{"num_hidden_layers": 10, "hidden_size": 384, "n_experts": 32, "experts_per_token": 4, "d_expert": 176, "d_shared_expert": 0, "hidden_act": "swiglu", "moe_layers": [1, 2, 3, 4, 5, 6, 7, 8, 9], "router_score": "softmax", "normalize_top_k": true, "routed_scale": 2.5, "balance_loss": 0.0104, "balance_bias": false, "router_cosine_scale": 20.0, "init_std_router": 0.0271, "lr_router": 0.00073, "vocab_size": 50257, "norm": "rmsnorm", "norm_eps": 1e-05, "tie_word_embeddings": true, "optimizer": "soap_variant", "learning_rate": 0.00217, "beta1": 0.95, "beta2": 0.99, "batch_tokens": [32768, 65536, 98304], "max_seq_len": 1024, "train_tokens": 304500000, "max_steps": 5209, "dataset": "wikipedia_en"}
Below are experts of layer 7 (counted from 0) of a mixture-of-experts language model. Rows are named down (a neuron's output weights, with its number) and show model dimensions 192-383. Each number is 200 + 30 x the weight over its row's rms, rounded and kept within 0 to 999.
Before each expert's rows: "raises" lists some tokens whose logits its average output raises strongly, later layers aside. This comes from a sample of Wikipedia text that the model never trained on.

# expert 1
raises: " the", " their", " its", " some", " his", " a"
down0,256,184,230,151,207,233,161,216,174,162,228,192,218,144,216,238,201,261,190,218,161,198,138,171,165,206,202,217,200,205,220,208,201,178,220,206,177,203,156,182,207,242,219,197,201,196,205,152,218,193,201,185,248,170,167,233,211,197,201,187,197,188,155,214,160,187,203,236,264,196,202,231,192,233,178,210,180,215,213,250,168,221,215,239,216,211,189,224,234,204,218,205,222,194,163,212,170,214,170,203,240,213,173,229,225,200,215,224,193,207,172,150,222,228,207,181,164,192,160,211,187,155,225,177,214,190,201,187,216,234,216,222,215,214,253,253,179,182,178,202,218,134,231,161,184,176,166,186,133,154,241,210,175,138,202,163,192,185,174,213,206,231,214,161,190,197,186,209,212,171,212,239,176,212,215,217,196,172,159,167,185,217,203,178,225,224,193,145,198,216,256,250

# expert 5
raises: "|", "\n", "C", "G", "\n\n", "E"
down0,245,193,199,147,214,201,166,187,241,185,233,170,226,205,164,233,205,203,181,184,170,168,178,196,214,245,191,214,241,245,196,181,192,229,186,177,228,169,187,199,143,159,192,203,215,198,167,232,222,210,169,164,161,178,257,170,193,206,204,187,214,156,164,234,224,146,211,243,179,215,183,153,201,156,189,200,201,191,246,212,174,145,156,237,201,186,165,186,201,195,299,257,248,262,215,181,233,144,153,171,214,241,187,177,226,231,155,191,265,215,167,258,211,160,186,163,215,205,244,224,230,233,225,191,182,208,204,207,287,177,181,195,158,174,187,196,192,266,190,209,213,175,185,190,270,184,178,219,246,193,204,197,229,200,195,158,188,187,160,217,233,234,165,179,236,223,143,232,183,226,191,264,190,173,185,198,175,213,228,151,226,207,190,239,246,221,210,165,187,213,262,169

# expert 0
raises: " in", " of", " on", " from", " for", " to"
down0,231,258,265,165,280,219,201,261,195,162,172,212,195,138,202,180,191,199,194,205,180,198,225,188,230,219,200,242,200,233,225,200,151,258,196,218,165,224,205,196,245,184,198,200,221,146,219,180,176,207,219,225,163,165,167,232,178,199,198,235,186,160,176,232,221,200,200,201,189,163,231,207,175,176,193,188,209,273,212,203,233,220,204,189,196,173,218,265,222,243,282,214,209,207,238,203,151,179,236,200,207,209,219,179,225,158,168,198,226,236,187,250,192,270,201,162,244,214,188,225,251,169,227,195,164,244,201,191,161,214,188,190,167,190,224,224,167,223,230,212,212,171,231,218,213,247,212,177,237,218,204,241,239,265,220,207,193,208,201,193,177,200,187,157,205,167,172,209,198,243,221,222,205,183,185,230,201,220,238,245,203,187,204,139,262,178,178,238,248,273,207,212

# expert 11
raises: " in", " the", " a", " as", " by", " to"
down0,192,170,212,217,211,156,173,184,202,208,205,196,206,258,162,211,235,217,203,229,204,162,228,206,167,162,183,222,220,200,181,198,126,211,175,210,119,170,177,192,155,193,195,264,208,220,213,177,175,165,265,204,200,188,170,219,159,163,251,174,236,233,186,222,176,236,255,244,246,168,214,192,191,174,165,222,177,181,210,209,223,307,226,182,244,174,172,160,159,222,159,224,186,198,218,196,208,143,208,242,204,167,200,196,215,149,148,188,207,165,189,157,202,218,194,186,190,232,217,184,196,172,163,210,219,188,181,180,246,163,179,172,239,220,197,177,229,205,178,184,183,173,213,215,202,204,200,211,255,201,182,189,201,256,207,205,193,205,222,212,142,139,197,212,223,242,198,216,176,195,171,207,173,193,196,209,194,248,152,184,233,174,215,207,223,274,169,215,206,156,157,235

# expert 2
raises: " a", " an", " to", " the", " in", " one"
down0,232,173,207,213,183,229,194,224,186,165,167,245,178,155,223,198,250,203,223,141,166,196,220,212,268,151,250,198,192,155,207,182,222,210,134,195,201,189,247,200,205,136,241,234,237,169,190,179,166,188,195,148,213,160,190,211,186,151,222,184,224,217,187,132,174,146,184,209,233,195,227,195,150,209,198,236,180,227,194,180,249,156,221,246,144,251,190,241,217,176,183,223,173,266,177,189,157,163,250,169,218,199,228,244,218,174,202,167,233,174,202,182,196,205,190,160,227,184,212,197,242,160,177,207,183,201,242,167,121,178,215,192,216,168,243,170,245,214,229,185,204,199,233,172,197,205,172,185,197,143,177,164,192,169,240,182,170,219,178,215,247,202,263,206,205,246,241,173,212,187,218,205,238,164,206,196,215,224,197,210,149,211,252,128,247,207,205,176,140,205,159,209

# expert 12
raises: "’s", " was", " has", " is", " had", " served"
down0,175,166,186,162,190,217,173,240,225,212,213,206,213,174,212,120,171,249,190,143,253,201,205,204,212,221,211,225,212,174,160,185,202,219,212,187,215,192,233,196,222,186,208,183,259,199,169,253,150,200,224,219,190,198,137,208,194,203,213,218,199,160,285,186,177,225,199,244,218,196,216,160,167,200,195,216,186,198,172,173,181,201,201,218,124,234,203,156,218,150,162,175,202,206,139,210,182,208,255,195,186,131,210,173,259,241,188,187,195,152,174,244,173,206,155,202,219,179,134,236,227,193,200,243,209,229,228,204,181,148,193,254,211,236,215,176,210,238,194,191,217,146,250,189,193,193,200,211,210,183,218,206,183,165,211,147,223,212,205,185,194,158,219,197,187,236,236,257,219,169,213,201,225,186,175,186,189,181,225,199,180,185,231,208,196,222,200,201,149,233,194,222

# expert 14
raises: "-", "Mar", "In", "==See", "The", "C"
down0,213,246,229,215,214,198,220,250,193,208,254,203,209,209,225,223,194,202,207,220,258,246,228,201,211,263,156,149,158,173,156,204,160,192,227,220,193,174,203,188,237,195,200,196,195,189,224,180,208,186,188,215,212,200,206,226,140,228,134,204,142,183,216,189,123,119,217,232,224,138,206,233,171,219,190,203,177,206,208,184,172,148,201,236,177,177,207,205,186,236,184,194,147,233,198,224,227,214,228,202,163,182,238,232,192,164,185,198,214,193,223,242,224,180,206,173,172,229,162,214,131,195,189,189,210,159,237,180,234,232,177,194,187,201,207,204,140,214,124,235,226,206,212,192,187,247,239,230,188,194,190,206,209,206,231,220,206,170,176,227,221,231,127,174,162,236,173,196,181,176,189,224,126,183,206,187,187,256,183,134,235,171,182,213,215,168,180,188,245,151,196,184

# expert 4
raises: " –", " |", " -", " of", " in", " and"
down0,151,172,236,185,201,239,201,184,204,155,224,131,206,216,183,174,221,199,207,224,223,182,254,221,229,187,185,223,200,168,198,233,286,243,210,251,168,233,179,209,223,211,218,225,191,179,226,161,190,162,154,225,216,182,206,177,191,202,196,179,226,190,182,154,133,121,205,203,237,250,182,223,177,167,188,238,195,199,217,206,175,182,188,193,177,197,173,177,193,146,174,195,154,264,188,204,147,182,172,214,194,203,201,226,154,241,214,165,193,202,179,220,217,195,78,226,180,239,233,194,223,132,181,175,195,206,228,212,204,239,225,177,204,209,149,205,226,185,191,160,186,194,202,207,206,129,166,237,200,170,209,154,212,156,218,204,259,193,139,190,228,203,232,213,201,193,217,217,212,232,193,192,186,230,252,209,170,168,183,205,248,201,146,235,205,198,267,187,169,263,199,160